Experts of a small language model.
Experts: 16 experts in each of 5 layers, 352 SwiGLU neurons an expert, 1 pick a token, a softmax router.
Below are experts of layer 6 (counted from 0) of a mixture-of-experts language model. Rows are named router (the router's row for the expert), gate (a neuron's input weights, with its number), up (a neuron's input weights, with its number) and show model dimensions 0-255. Each number is 128 + 32 x the weight over its row's rms, rounded and kept within 0 to 255. Numbers have three digits each.
Before each expert's rows: a language model's description of what the expert responds to. This comes from a sample of Wikipedia text that the model never trained on.

# expert 11
It responds to: Digits in numbers. Decimal points and digit chunks inside long numbers in statistics, census and election tables, such as 162,397, 36.9, 10,000.
router:092116090114175049078116122213170093116073167130151147162151050115106153150124145112137132097067163059101084128111107104164140091182178087102190134120159155171073147087176106109127121146099140129122201049157111100137127104157131148145151191187076137137161110087112148163111122150155118105123176139077144097111141135126181109104141162142136118149144160088099085086134107097171095128112155118181125131152091121127160161088097163112117180151092080123112087146089116190086092122198127138162093166121145133137070175137157107141132084104137084087149187140185133165077140112137100147105117172107103161156097065126146101064146141159180089151110113106152158141086148174119151119131171088110158131104143143141118133122150171111149174139085118123155059108160079097139169146105148
gate0:133174119145154121152149099132109072123088155093085147163118113103152127182113121108102150112106115087122123096091175107103126161163102089073126102142114098086099094046151128153093126101163108142124184130205129136172076085185132112131150179095080110083114103162083096179173158114092136046125146148145133132161181098129189121069149105138124118106115110102123071132176070118157104074158110107156126150094128138124206127153159143056094115162142128095071135121113123068158108085138178088155171071164163106121121169125165106095107125088156105104100114139161116113151215109142087150131111141047078124133134154123170153130155126123097126174157108120106084084097169144103118157094105133098134122120135164150112144101175188111163184154212140125083143120154150123080066170129175
up0:147130077174090103060116110066168182117095111120132137121090107151126114143066147136161100117125144114101094142119137128140120144097117094131124131147158152181123127109085155196074119095144103173115119080178134080106099111152165131153116131114140162150157119112140110155158129141095076125128107194158154104154071127164201149118130150187087165228164138135103108187156091146078163174139127113114060135147143069142166104115215104126073147117126113095096178128079113068123167140206116155106143091174147110104141055102155084151066117111132107112137102108142184101140143172141135109141124134183183126096162110118179151203111157073163097157137152155112102150054078145135153113179210145147098144133096121129175142152094128128134148144118091055137145111124123135099159144154111

# expert 12
It responds to: Prepositions and articles. Prepositions and articles after a noun or verb in prose, mostly of, also in, the, by, for, as in offices of and municipality of.
router:068111085093168082090098156204179106116082127128132145184160066094119162144089162105130150087087170065144106118110081121115118132173197100108166137073157154163103160110154096126098127118140155140110188096169114115155117102121126166149134187189090150146139088135099173154078140156158108124112148117104170123119159147111188112134114184156152132132102170070103087112144108122174055105136148092161135141162120092110154116115112141131110180162117092078144111137065056203084105162196133116167089163094146103094103146152163096120141132070113109096152175157176116135099154100105063155102130169113104170167149116102164150085115128172184071117120148098182144125098111186108149111107174106134153153080151110147161137125183188112174147111094095124175079125134116125131169129098116
gate0:119135117093110134115088121157123164154090127122117138120107131139120144212120131116133141142084157112165102074117179130119133194114108135139139128125133096133070128047054124136092152116117115182091186093152130137200123117173174113129131161096120116104071087125088078162181158133105122038123105143124077135144153092115117082126128132164107078076144134131162118124141130161168109128150157072162117146086137146118128106133197147078094141150140156083071134169093128137130144114164142087168103091203144100174090161114179104086071086109115097101110150085121145069198125098194099148169118181058116065152087184140180144133186095113107121150153097120092114100143191118103127150112142101057165153131077122109097136095127156116125178113189138138085117081133145154116069107103171
up0:127145069191147123100115123099123179171089141166090137119113106162127078126059121119144126149110176180133117144150130120185112095112083096118066117136126175181164152100111179110121087085137170161143156144152148042113093155168144130157133173052117210150148115106147152095173129152098085170138083160108144115120115140138159141099122155100130099230135077093138115124166103148045171146171094103175041102173123103172115122108132112077072098100134141123103169125131068124114148098218119127098200144127141116078143103123150093120095123143141099126145096133150144138109099169101112156111129158174159151098139097135131159187140181062126119167114111140107107119084103113107155107164175176151127141133122102142145194130119148163156200117083099100127172059101123151122115154143132

# expert 0
It responds to: Month names and field colons. Month names and day numbers in dates, plus colons after field labels in infobox lists, such as Date:, Died: September 22, Authority:.
router:091097084126214119069120130160156130118131168140173170164154088169109125103074172127135130080111144086080144138115112046108079112172152104100154108095142144099132147117169083120109116110098112197144126081168097089129116083152119142132159166138119163113121084125132141178070078164182091104111162130075144094142098153127167154110135150192170075121112175062089115132152109147183057123137189102155157160160119092112127108129122146149114140144092100067082139125073098169060083162152168136179131149148148100117168143113147117100183131128151091087164171190190145110107111089150112175088159187152094143135133097115145143109132173130190131099144136115165166156101144151125109100124190077105167161085173128149156131125199193125132149096104106095174087152115100116160122148111146
gate0:105138113116138095127101142132074086134094171168074125107126095125113121175135134100138134127105096122141132108170132118129187142141122135101082148132150149168105063080098099110133144156117091134077190076193117093191128140174118110173164135147086107120071100146131058146156154146108130092124080157135111115179192080169116123086131133154084111043151115150162082120076131096165107154165146109178140145134127119131191111133205124126095099123095151091080100137083146106107150084175164097155126092177147098191096155093214158087085171134122076124091168124102095125143160147169090140128087155068073119184117141172150109138148104094115120135214168109109135123136142136084068121072123137115120143128098085106139149090140169128161205116145137133130106103160142148118055118058161
up0:122126076184088094124151099121106169135168139110200165083058118114122093092104119180148125144142098158117077164073109184193140115105138097136125097130117187144136121075096132142140076127118141146127122053132122097092115118154123175146082127104132157139170103130106141128063166088110109133139137198121169123127098089146123125105137133138141096200125134097117127107184122184069189170188169151175069107174076104197174093156133113109091166119118082114119159086094098106120136141159127132086173117167120138120139153156137066118098133158146140199164098079127136122169171117070100139124144116151185117069088103119141149148139170052133116134181152170160139152104092149114139127120127107149119166123100129114150188187066159110149116185109143029101177096139129168149158140125139

# expert 2
It responds to: Infobox units and coordinates. Coordinate symbols, units, list dashes, opening brackets and heading markers in infoboxes and taxonomy lists, such as °, ′, mi, ==, Kingdom.
router:114092040052185050091133149110121095155150101101117151144191128121171122129146126143143190076113111110079129097093150133094116150174208100117154074119176102159136103122145113140127144129127142167145114150181119140199082116156166187160118188120143112130144140115117173153099094157155137099108142145096151143125203112144156089104148135187192114102156188091098087121121085119158071161057168117168122133113127080103119134131108181140115171168077157056070131128097104173111103167149138130114128157125115087171102158117171106089102113119156080124154142138153082151130116087128144157103129144175120170162132069099134181110179165168163054091141135076126139178110119183105143128100140122104125132129121139142131104133140159113159122105130090109226058129138059125143127133122103
gate0:111111102151147114139098173175114072106074165142081154083106121139122101176124118124140127122096126120119107082160144114128179123123124146166134145117123158122063087092074127109125088199149130132052188129159131145156080103178136142108169172088107100136148094170091080168106134134069132087154132144125142128143123128157135080054152117174121134098124156122143079163148113086166119059138184136183129112135132061114205133150198122092105112112103141087044147139144184101130114056147067099141107050163127124164120124060156127112079131118131135125144090145170158053145158088169117125115121131073100101153130111114186171139165101142115154186179101100099115138120126106088107134072109159105123150158161118125156142094158113159160193134180173108120122081145140161090068157073141
up0:143116075199091124108082098035125178202156163142132126154123112139109106132056110064156165151115119141130136142104139137172171138121080094128156125140173162178181124120107138188114175087091151159127129109141128047109090116104140114117124143077143191148096115119135151025128094073125086113119121167158138107122095111117166142101124167130135128189143132097139144127139105097145156167177127110147078085144085141145139115119130118127093188127128117109098172169117097137114155106181178175076186091184163103072123092168154086143114168114162076144183131120160193171138184152089068096133114133176148100098160060123149166178160149078111135174143150165133120150118113124108112116149141140195088158134116093130191154158104136112114140132086125076115139071155133114130120186096141

# expert 7
It responds to: Institution and event names. Capitalized words inside proper names of organizations, competitions and awards, such as United, University, League, World Cup, Supreme Court.
router:096113137105121077084176122160129122113114132147182178116119089106138142141099133113164125077069148120117147126174089122134084147166191101116177093092115126161145086135161099073134096116122129177128196152168103123163075121136117112173136173184140142126147054125132141206125096182184114076066149128086126106151171155060154096133153190134142123139115185083057117097142097114154035117144119132179153121183123102120131098120076147091121140163131124077144127142083072173072022110141159157149127165087171048138069165111173087091145086119106089082125161128149128150151124132174118135123130130133126177149121123108131109072165098207165083117139165138116151130136144147120128139127163144136130130098145138128142106083134159105133141139143143126192074117191083137115145160103112
gate0:136140113128148049149118127135091163125125186121122116082098140121135104144156109139138150129101178102104165074101189082092158152119084138103102199147137124120096128078066104118095150065135145147088168094133169168131103119141157076132187144084107102094119066159090037118173134121144129092128129187102141150174186133129141095068151133157155140077099141070166092109156203074118114103143153140187141078149174092117192078141150127120168150117167107078093115168079106068130112131177156133157110051139167120157102114108184129113120133124159093127124104110161120106085160092163137199100119181082104118188130132101167142141139126175122101127164070123105102121125093136118103133070131157083119135107101115113141136104162154093098168127193200143098111105159128115058101143111117
up0:108129107171100102077130178150130153168134107105161120130151148126111110139059120077167089138135143114115131170162077189230142119120171141182172093154112209175121131129093138137111096128137157167113074105174085082113117120121171131181123194087130162177180118130161105137143129119104107117105110138145108108123132113156154103131088139128132075163135115124071154160135121176079174173146137077166053110207076119193152125119143107137053135089132135143125108160123124123133109088195134120126147112126152114107148088160162083108106128112156093105114097078124188122113191149059105112122137123176152078090121093156171153163157160100154107156118163141119152171095172094137155153154121124133124153082126141167169162114062118101133096147132068024121176099179121184103132107092124

# expert 3
It responds to: Copulas and function words. Forms of be such as was, is, were, plus that, which, as, and the adverbs or quantifiers following them, such as nearly, much, exactly.
router:089102129102206133112122124151143109157125118112172168132114101122091107146124144109123163141136162132079140066134129148153104133168106111071120135110175158129042162093148107122126144142129109194120143095115170156183100057139069156130177172178102155115133051126142173133124150151179171080076139165122140099128165115109169111093149139167125080165095124105121091120063070103237046101157125094142127128175152100082164133092100141060141151139098121123095113118094121162101117139140136152189077139082134111121077132097143051094104139126125111138109174157156143115108133069110144196118114168116151189166150127088150119112209156164173122110133163074158152132110137146111080101100153109094171137120139112114123162116157166072175171113137112128132149171179074083117151150128173
gate0:105140128082121145090095120162118099096138140150077152121154131168169095182127125133108156125049154085167128120108135146057144111102098137109126121152072133107122111071120090077087083120144074138076174121163098114137102110147111113186130148100129116094098151180128124105148076117155112092132092169153137139148182128121155084125171123102099149084189109149133072092187180107119130100125129107204113150086159088136146134124176138096124126109134109081083108157088100085090154052192143111176168062255186123145117165106188092110089147140149114132120138152159117073109155124173123159135071177068141091157128147110172103140150125144115133220147118084130131113136134162095150119106141099094094141130111090140174136086156161143166188129134118091105073085138161128081099111100152
up0:164099082208107116077101104108141185184139167135163158116077122136155103155063133160138155144129143149081121164119149132168135155126143153114120147131112165147149112108086119162129156094100121148146179133132165100129117126125150105178105150172096173130152102113181160118122097173139097111151103092154131075144094124191181179085093155115142126204163135114145094119142082134069133183152156085184062091205086151129128124189146121133122130146166124076095180159111113083151136119196122157098176080158141096100149080135141079140086117130091146157093120089107114113147170144089094143130139161153203124095120049122131159170111128057124082152151186127115078143108110108084160098158110096139116207107097111144136176073130123086152146164095092063109157069142130116122181169124151

# expert 8
It responds to: Hyphens and word endings. Hyphens in compound place names and words, such as Stratford-on-Avon, by-election and Al-Rumayyan, plus endings like year, day, ford, and pronouns he, she.
router:081130096129129097096111093191179072182131140144113185148129059135085126155166149147131183060100134059118160128116119109097127121204140110112178086092162151147104083116149109074096102100093116168106166075166144096144087096177126117155144187188106128174159094083113137152126159145130153134103184139097177083115162152115186115113153177124135112160102185105102083130135109088152090156141139112088134151151058110161154070092095150142082113153113133098112151133105069227098080123129143151141104159098132109135077151155153113164145075171098132088143181170162112187160112108136074183103092134119157164161173117131153148076149177162162077091128139140126150125149124173105141121123171121074153146072165148157128136165145180109113126125101131117116088102139092114134150119057122
gate0:089129164106134119109068126145179102064059117168083119063139134124119126154180118158183174193111115129150125084109110134091160119078136102121073120161134114075093112052122073105111137118163107172119174090208192106196115151154093119183179155096116085114094105132061100151163135136158125107121125162105116144176188124129171113112058127174100137093133129116143095130118142150156150073105118110140157098139139076091170150149161154137111104161139096097039131133113133164145147087167161088181172097172101137119108153086197090114087137132103138114133085136120071117148129103157085171114073153093139104158143127150145124126173116109117097176140128127078101111148168124104106121062133137071135135128167147130121151068105166087151161116159159120140156108143144138078036131080101
up0:097130095159125123103149115079129170151157100160130147122099094107113118079051124097154160153122133124119126108084089145130137110100106100134115115158135135157127168130129154127113091104190139145141153103168183098138141159200112126163084190083160170069106170144146158123124132111127104144129115176156111102152094121141141190123116164123107128187151133092128110152164124145088121126140127104142081100208089116150151172140162197132108173101147049118122158160130107120091142122182116112120148157124082078168094036124173151146150135124150116158124054116108101127089175153075143105104169160164160088081124093132168133240127129024134093147139097105159082142143097154149148137169152198130145205151108122126134163139095124138097095146151085020076148132151120079098146163109154

# expert 13
It responds to: Kind-of-entity nouns. Category nouns naming what something is, usually after an adjective, such as film, band, company, footballer, song, plus commas after titles.
router:080103096099176066067101125221157110100037143155153145164160087105131148143115131115132157083086128075095130138147119127111102128157169083093177119107160142148103152123163091122104113114138146186131174089143127110171125095164130136138149175183078129150177089096107166160089135135148085111117136121112150126130150158150187138117130161175141103144117155111051100128143103117181065105128149102156127122154089094138153113104086158114142154184089111097151103138076090178079055159175103124159096180121165117109089118143162092126140134090110087087173174160181115136114143102130071158091118199154093182149148139127149145072140133165173055128139138117112139114107140154109155112127179098106122129046126138138118104159190181116170150093091123136197096138163094111157196159088128
gate0:078122098088119113160109092151136101092122116090084110103069140195131089195154106157146102123101174125185088056150180059146120143132085133086100158140094130116069158103159132140093124111126114157146192130192147113208112069147143108138122143102099094114114107127095070110144156146120111082123129194135122132152137097152124119076135094166156088106120115100097102118131089113146119122141196097193104060111161119153158134119149176100109132127110108093066090120102128090142157076175135112153120079161180108159090176100175133119119093132174116144088145150166153083151180113155087152125129160106088141154168142079150139182163118085077118138194088080109081152124125180097101128101113126126133088104125125111149141098128153126181238135179180095134115100129144149079063143139167
up0:119204101160111090126126118103153169128111131135129148139093159121127135069073128128146124132156102186136105170132110136155095137105108084146141126118130112151163145065079169091125110106127182134146146072181141057093094104121148130136122186062134157137113118145134179134130122085105095122151128137169126139155097132178150114102192170149149114199124090110135105150198127139057171162134135108174039115195129063159118098124144100150075129180139121127146162153119124064107163121212144127076119104144140119102138113124150098108053121152159049118132078081161157138186185157067079141136150135194178098086165110134165167163169147071126100129167117115115085131093106138076152138181149125149157184107107120120162129114066141115136144132128088081141180113097121178130122181127161

# expert 1
It responds to: Table pipes, diacritic letters. Pipe separators inside data rows of sports and results tables, plus accented letter pieces in foreign names, such as ž, ł, í, ó.
router:058089119122132057079139137159122134139089140165160161133191086129113109178119142117160134088073117077101155115141120091108077122148186093128178138082167141134133148129187117096095075100121181130060164089141155098155080058139082127163133137137103165138183072121133184129089110133156093122118155145102115096085167192125140098119108138100148106148128119119072081109138103121139142118157097124125173124179134089111189143090139135083169117113088107098119149159070103180123084151174121135139086143041158098144073224112214111177124128116082112119153166143170099123173171108138094178108089150128126163141147084099139132096152158177194095114100165134153144103138122162133195119079114088109144130110180145169152121127195163099137156126094114129160084148140099089136143137116124
gate0:115111110103116070117146152118144076102106137140105139122128112128131088130109108118150144106073166122164100116105133078126181156121143113123091131080122149121095135069144077112116044146127098169103167164171137134151123127234109135130152139113060101116120080126107109127186112136098076099096128129134085162204182123158095108092062092137122137088111121096137080145107112083170121101192119124148159150095119129113196122173163141087127127103197149130065121092154165074153091091074167116172151122144141125139076141149159048095089119095138150094116168152096124113101180179148096155099117173074112105171105178106175128131166115119128122210146140121172116099142136144118102126084131113136154079126121110127152176079139174105189212147185119088079097130158146175077084134113170
up0:120174101134116124118127103120094163174143122170211136140104130131103152151060131106181137120130111129098125150090156113131106093107105114136106096150117180186134113076112132156091079104152129171144157062118175089067133155138154201204065127068057121127149167111146131089132100137163083100139165160172156126173091079188114147088125140130178101189110109151134101168187134149101148166147115118190094095188065150180113125087137108111075151119109105115105168133108087090086164124200165128169134137120122138086100121149139104117090129114164079136152079112143128140111176077114121109138155172181209139109098141099160150135106137119134095165124106085158133169138123131113158119178156128179118121145171092088137146109130154129118093196169122058086180105137120185068164173106118

# expert 9
It responds to: Conjunctions and articles. The words and and a after a comma or verb, plus other connectors such as or, &, vs and slash.
router:069098080093183081097127096232159125120072132129150139137138074094069133140124153136105142085076125071134086139133105110107141144186196051109157152082189157164135151085156117100114120110128121167145180119172116127137099091155118159149156205166122185182160110109106164151096158157126117113091137139062160121121150135107176100117150161141143103143104188113078074088145090110177092103147154101162178149171107116149159125110080137108125144160085104114130112103088098161088062133168086131157084192119145128105127134129179109127150090085123103090174188188120145142094146099107082132126147142128109147170155126117159132089148146152194075111116145132151172113119123141115121135139172101158148167092139152160163125132172159101177166123087116142183061109148088069109178118090136
gate0:097167105118120123128107113136127126099070143143030132138107085183135156170123075142126187120062140107156161074147146114115149156155118144105125113114085118132055122047155139131100148127102118153124161126204118123198082135168115122154179107106146093120071115184116105142217103111099149065140152181070137156121155085130137133074109120128169085091140101093130076102188080064165140142137128123169097084107135132085181139140169143086104104147111135100039154138119123133134092108152160098131115133151162109164112112080202126124094113087096081095112148146124138089118196079169106197067136157085073095160142164164160108142185144100112152139128154151102089135136110103100121149082149111097138116077175118133121156071130179125145182105151151125136110122165145133116089086131124
up0:144137108172112055084148092142177169103154103182135134129121156106141088124050103116124161125156105172175100120168104123170087130127081103098154084076157214186160162110132172107090120079151148160151099056093128073114116175102158139173152140058140138137166136100122100121112105109111126166139148145174087104115097097113122132105175143127123072208171132108149084179133113180147167126179129109161030105115094119176139171119184111133076165116132146127110142133162137100097138093172155142121169068172162122131143061097130092107118167158155092117157135183117152129139139133074114119100136162149154125092127131105159115174094182062122090138127087177104123133134128113157194134197149121166118169121138130132119130151122110111118117140133054049121180127121105165187136163161114

# expert 4
It responds to: Table cells and titles. Table pipes and name pieces inside table rows, plus capitalized song-title words after quotes, such as You, Love, Me, McK-e-own.
router:077125075082147132066094108189199110152111128116189150146140071101152116121087164134155089107099166093100159122108148081131111115153173152101175142044156174158112139139159131089100123159155118189111197116131148113144107071152097127095133152178079154132139086121115121144150161162136138125135143127134131080115190180101194125135131158166146150115144151121092135101113107062129125137136097084180166172137146095098128112080098141088125104172089088146103153101112134183061081151131162151168153166110111106129114116126183093102115108092104081050108139143148102129130103121153107142121118128116135185151155155114185119073144156192145109149102156081173171088079122122132131120131137112089168157089140117185151102130170184038152142109131146088205049168193104120148157132117138
gate0:087159130108091083142091126141108119138083191127062135158133143124099130211136127149118107125074149151125124078112199147120155135128119112064117142137107109130107096029134110095092122085153067155076188162134126127140130064181132128172152121086127155133149087149102086131190125145123142078117114160105144136144166103155139136111165099114144145113132133088126085147121108116140142073108130087147108115114114114091190106150146151123081147164121180108030106138101113122097128104163155113132145107180163123181150136089162132101097128099130122127120101148127154114107161149219126179121101156094067100142124141106175182123145136150147120169151102124083047134115137121122158164071091096106121106109154131158184098052126154130150238129187114118110143067102151216093096087071127
up0:177133101114107106092136094083141139170140142102165120142145144171114106148061111135162110115144179123065158178158133127167130107199120109112141123151134166174170168143139134146108132123127148156142134093136059086130086121085089103148067127086122183180114156133168102071139185141129086126141124149164161141136161095154144141074128082145171110192106144169101098116119108166115137122157166106209080168136109145159126131155130112145081145143120123141113170091112091116090167118206170112096151134126069123149166103115108086114126079161114090131105042123130183113137176096104096095107150163135221149112159078154173118175140115044139172153147112144127071141098167119158160099109174153165127140121105118166117106089106128072143068198108104050108149049153114141150119155094162

# expert 6
It responds to: Years and closing punctuation. Four-digit years after in, from or an opening bracket, such as From 2009 to 2011 and Heller, 1923, plus commas and closing brackets.
router:086100082103186064072120123210166094121100147125150169165142103105108178131098141119140138077079165095100154126142120109113103141164196080097186126084163140139119149118174066122097108109099132163127184097158141104141108096200114131147174193161108153130144111104107179166072144149163112111118149164079140085099157132128221144087099161145160097131114148140090110116151081096168062105148123104175148114145087096155153106124087149123112175144117120077107110129059121176073079148183131141151068169092150102137083112134139132122133130075102129065153194172182136155111152110118062137104140162138130183138161112158152143080151154120171068147096135120142131092092121159148121121118164079148140173088131104162182136142181178132131177119112139137176078128159090097160129136118131
gate0:122115118118168127159112078105137103141072173137108146133085167135143114166163123131152159132094134088139117075137160120129108146120108186080137143113123137097106089057102136126094156111112111161115162070160142129174121040182092106162141161112093119114157114133072109083137155083104081040126117178142119177130156093122084069103142127169122072064137122111118103132109126138169106140153157132198071096088158126103155138170151083102099113163112147086068117145081152135143130105144148176138122091172123133207093148093207131103093146122208109115095113102100101072167150136173114123128091177127097098197127107115191117088182107153094137128154143119117074168110170168078093117103094108067153139133113117123121180074136177122156220086169145139114090131125138179123123124104156
up0:146174088153133128120120093107173125130123135166155175170047149114107101133088164099141150160091101177119125176143072139145130126086194122088154106124144167161155140099077100150100133162096149142100151137177127041089101164163212132115111149106123181129140090123138121097079120137110102133114118173175149100153112156155104134110145132153117143199127132138116109140191123191127156150148124092172049114163094092150154140108124104107035071139126147137078188121104124109133149141162119168097158080137156130094134081162160105114111103152174113099168123101113122142115149172030093088127136169152099108087118090120133163196141164102114146104149128086149096148157094139075183147141092190160130165134091121154163191109161096041120111156089087076130161137124139135134186171111172

# expert 14
It responds to: Line breaks and numerals. Line breaks ending infobox fields before the next field or title, plus number words and nouns after a or his, such as two, four, father, wife.
router:078094108089110081067110118192167093110107136105150147137122088138104139140108150107181151106071141093120097138093111109139094097147180035124150176087144150162096212107157072100075099153125100160126169073162102108123131079116109123153156170195088164163161115129128162153105136169171106119106118119092150121116140126093199143093146166130151114118133191102124110074093119064188101131148140100151137141147097102152148132102066150084133163159086135106114126132098090179070057157166127118165110156128157104135115139140130124150152123080107063045139184167163118186087186096098106132109126148118107156171092131097163185106165166154170065103100164104167151137107161144124143114153168120143149139084172106152166138141153138139168185116098148109175092131156063111151164127099120
gate0:088115125094155134153106100114155162138108146068078115104126115179123099208153127111159165127085152120143102077093164109122166122142102088119112136113109126138100080111101164102077118130154088203110185125150185133190105089158153116173145124110123124127128116123109088108170142104138157089107122159132145128107170077145101081124128152166143072116110058113161098130133147094158093094166138119113114141121141103083198184151156146087095087104106146071078080154121110150134163060149132098125146101150171126169122156067141102106126188098163069124074134120130103073152201116134105153138073148132049089154133141143203159141167161113114116144159119139103053145110164139125112132067131142124108107139137099117177177052110105122149217111166141159139120106171126185068050160102148
up0:110167077175125137048125090157152157112147133094156150097055130144149101113056181158152157183090140132119085206159107121182103109124104110133127070147137159201155110079106150140110120142155119095102129099137162088091115179141203130216115142077146186116145125114113155107142134100111121163139123170124124143154153088184122161109118104145124086187167106110149093136133123124073207118099128110182094145196076099184128115139104132047106124093125118116059157125076105135132155114184125153082145125140162136094165116131088047121130142129128084139156103108138160126140120147127140119124170131162176133095125112107156109171141160025174075139133152159158157134171145160117163124160111151164135185132184110153191151119081107094117136107132080102095129117170104146107111167109104

# expert 10
It responds to: Mid-word fragments and commas. Consonant-led fragments inside longer words, such as par-ab-olic, m-ov-ie, gras-sro-ots, plus commas and opening quotes in running prose.
router:075100112109177085078079127150162102141069187106194120140112109118132125157083170097182124097151152076089139085118127135130078096141137110085143108113220140129078163128139093112117131123102104172157158140139110096153128100181114111105110157131094157140140121096121172158082177173125171102162154154080139093101158141072161160093122209141149136156128118113066129134154086114121103143174153122135131166116094093136142135124080143073107117125103113046132118095114091180111049120162151176135112233086101051123083153146185142123103130114098132130124136165138137115086179094126125156058149148152142203144131095152190146128192139132160127110142175093095137090124148149102094160140166101128177130122120112144147103109182174116186136122122128100134101154179088162061147156085129
gate0:111136075107147120142117117137154127125096155140111123174141127156106120158177150140102148165060115115118140136122128138141146149110117161108112147088120103112059127064096105095056133098111107201079141126166121127197100074151100092138176165088119090104107110147091126128138159116111096062120143136141163150222107091125128137087143156202153100143070117142136065125114143126169125144158097112161097117104149132146147118158178154141107124125110169077060103133112166130161159073192118078165105081191124118182144132144180130080129139086178071085091090144162090078117163122158088193121091128079041082166144138153158122130164122135111107141195131077094091134138128123074119093108134130069156127146115096166126175104105154163125193068137152160115101151117147154075091169062139
up0:122176090168102123109083162100162135127139123145166168181091141099118100149054161120182131192130090132124112129091132133192148103103116128092172130203165167189116146091049131163111121124088214132175127049154137105158124135128099142150126107075104193043132119149148131111150122058116086106114121138095172103088100100150133186109139198153140108157120130158140115094153036186129175178144123103154056131165140113128112100119157121187102132087146087137148138138120094110116125113159165151125144141078162133121118115113149101134078104149142098092144127060128147150099179169083063142125169164155167084090119070106140076161123129092105113186134121132097139116119128118153135077129146142173135174157118109121186180126163171120128165143156195102128111096123128105098163162122166

# expert 5
It responds to: Table header pipes, names. Pipes between column headers in table heading rows, such as Average | Change and Votes | %, plus first pieces of personal and foreign names.
router:069129092107166077074113130228146084118089112120142164153173087114098144155127163138135148114075154070109132159133096115093092140153196075108176120096154148157120157122163078109105106083124120148128172069147120098169126089121142158158151193178100159150154091096116137170095146153143131121114150164074146107139151137126178122124144160150124125116134174101096086097149078096173076103103173118192142118140112100162158099114093181112114189144091120090150109109080095164087095147204118126159094157100145117110103154148189130163158124097089099079158197189176123153096142115118100160118116169109087164159126105108172142070144122175188085120095134110112152135140098150135108114120188087123114153068146136143149093120181192128143163104087130111183061133164081097146175120090126
gate0:074164124125125085103127127157146160095081149124088114156075099160107099178161153100092140113133159090148130060136132079149132137123113206095175165103106167104099126057116149117118165103171138185099174104193158109199135119149131112171151146074094106129105088164072121118172114128106132060143112116124119111137172094168167113069146114127153110123116131111124081123096120113151125092168140139162097093139158105143180112130130130091078100162121114053074106151130145110109126071173130113150120090139155126112118155030206132102094118091139118151064139151134104098164185102130108165147106172086068128170108159100170157127176149121097156163165105147122068123146139135127094132085115113053108157087140156104145138063177155148147184113200142114114106095119138159104022122125120
up0:114128091185098084090129076129099168164138149139115146139093109097130095133011131147157139118080133143134123170165129125209102123078137112136096126151131151176081112135119144129101119125121155160121157115141123075137091153134134160174163130078129156152147141070167138167094131134111139095115091151105163071110104105157121151147098130074173084163140133125152140149175123192079214153113148097136069116133113124149139148099095158143069139104155103118075201130106089071125156087164121128068159115151140131094143119134139057133171146142168070149181086115104156145136207142084132119131188127137213120079126054136161155199113184098139083128099174129117158159154155106148170151136136168142116147087136090161181144156074121104132125147128078050101175124153124149161155122133105

# expert 15
It responds to: Action verbs, particles. Narrative verbs, their endings and particles after a subject or to, such as would, began, took, into, off, succumbed.
router:099133073152173125089091168161162096152147099112159168127111106136097085169141198110129143152087158104101095083083076121132113160120186152090161137101177165124057111165138141149099170107095096152143162125176112084142080105179081125140136158154044143105144052132170126095153153159198170114101149172130137081136144172163142132107138137161134157147097138148084071130130060106143083094147134084121124169133131114123175131084104136081124126134104117116121101111098086155112103129177161181171120116093164122069161132142116127069125119134092101134114119108172120108176191112101114176084133179109178139167134104120133137068140161167165047094102131139125173067156131170129116090116169099109171157105144056154171147127175163143134130099138091111178119122209062140129157129085129
gate0:149157147108112115131111100202123128093098125145081160112114156129163156160171155119169139137094122105125127079097216126122126093095083098074122108108103114144107131090140102091114105143079138172092175140154149149206145071136099113174134113080130047147034150165102070155118143126144108094089121156125176135145180107143121138124162125171070087064152118088147070126139166156156131111172140064182098141144137181104155139156167158147076124169130189093045169133097114115135133082144126114153182080160148112123106140119151124081092140097132121149100076130184150096127144127177119126101130177078085108179124156109193136142138113116147123187167137051093094149116139140090114088115140104075122087155135119120134207083162114150107138136173128125081116099166138151070087103087126
up0:127174145192125107075078099114132157140108158155136167127115150157104116105082152129154140099100125171119097159092153147130105089152096127140163088099129200207139133109106138154122121115126131175114117128160150078113094126137109139144121181126101186116132138126199128096122106124106130178098147177125155132059128112166128136106163130159121108156152144110109111164175110136074163174142194073176100109176119143216096117182119110077085149147118154143128161117098085121122168094181153131107186111183160133109152091139140073117097147134153102150138095098150073149116145196098098122046179161139193147097111101123146137179116189054125081162121119111131113147160163155102139121136119114160086205110113082148158150086092115120107104198076089058057158076115110098141139145072166